Experts of a small language model.
Size: 12 layers, width 448, vocabulary 8192, 65.6M parameters.
Experts: 2 picks a token, a shared expert of 192 neurons.
Training: a variant of Muon for the experts, 1695M tokens.
Below are experts of layer 6 (counted from 0) of a mixture-of-experts language model. Rows are named router (the router's row for the expert) and show model dimensions 336-391. Each number is 500 + 25 x the weight over its row's rms, rounded and kept within 0 to 999. Numbers have three digits each.
After each expert's rows: "comes before" lists some tokens at least twice as common just after its tokens as in all text. This comes from a sample of Wikipedia text that the model never trained on. Tokens count by the router's weight.

# expert 12
router:473429520505487501510524525474513470527485516512496463488525520489502464520498497475480467517519512497510485527523491506522507547485491494542497500509501511524502500484
comes before: "-", "|", "C", "19", "ation", "A"

# expert 5
router:530529542504503534485519519498512529521473466542486495516500452486492526482491510531496529500480478487474493507521487510452509539498452513492494425518490536486510568494
comes before: "\n", "  ", " 0", " 1", " 2", " 3"

# expert 0
router:496511521508530504452470500524473452515454512486486470490550495527460518478505507555499483522518495481527484488521490526505516523496483506517474544482542460529535515499
comes before: "s", " of", " and", " (", "e", "y"

# expert 13
router:521499575508466554544476480518522485464485499525508511500488484502472520487566477432518512477512470493442514522517515458544490495495485527461530501561484489517436478495
comes before: " the", " a", " his", " her", " their", " its"

# expert 4
router:494535522456524503482477506476506460533537531502515466518509518496472492535523501494502528557525522496542512484494499498518471474491457515522509511466497534433499453530
comes before: " |", ".", "–", ";", " York", "wood"

# expert 2
router:482481478478474509504537479495508513485491468495498504517513465468524507541442487535477471482514460506463519525500527508522512496471504508493514481511499530503476487480
comes before: "=", " |", "%", ")", " to", ";"

# expert 9
router:501444482519476495499493532481464523502486489512466534522535519494534525473493521515528506503484513516502486543489526507467535502533514452549472505524545464494506463461
comes before: ",", " |", ")", ".", " (", "–"

# expert 15
router:528527488498481544563475496493518457475556532519520517535507534499478473469474466517488487496524461476517498469480501483488527526510548527482522518518487482507528486509
comes before: ",", " of", " and", " (", " in", "\""

# expert 3
router:498540500468507516495483495520524508486466496459501495477520510503519471534488524480462478501498502452448524478563447546467454500490532516503514531446485533522523402522
comes before: " to", " of", " the", " in", " by", "ed"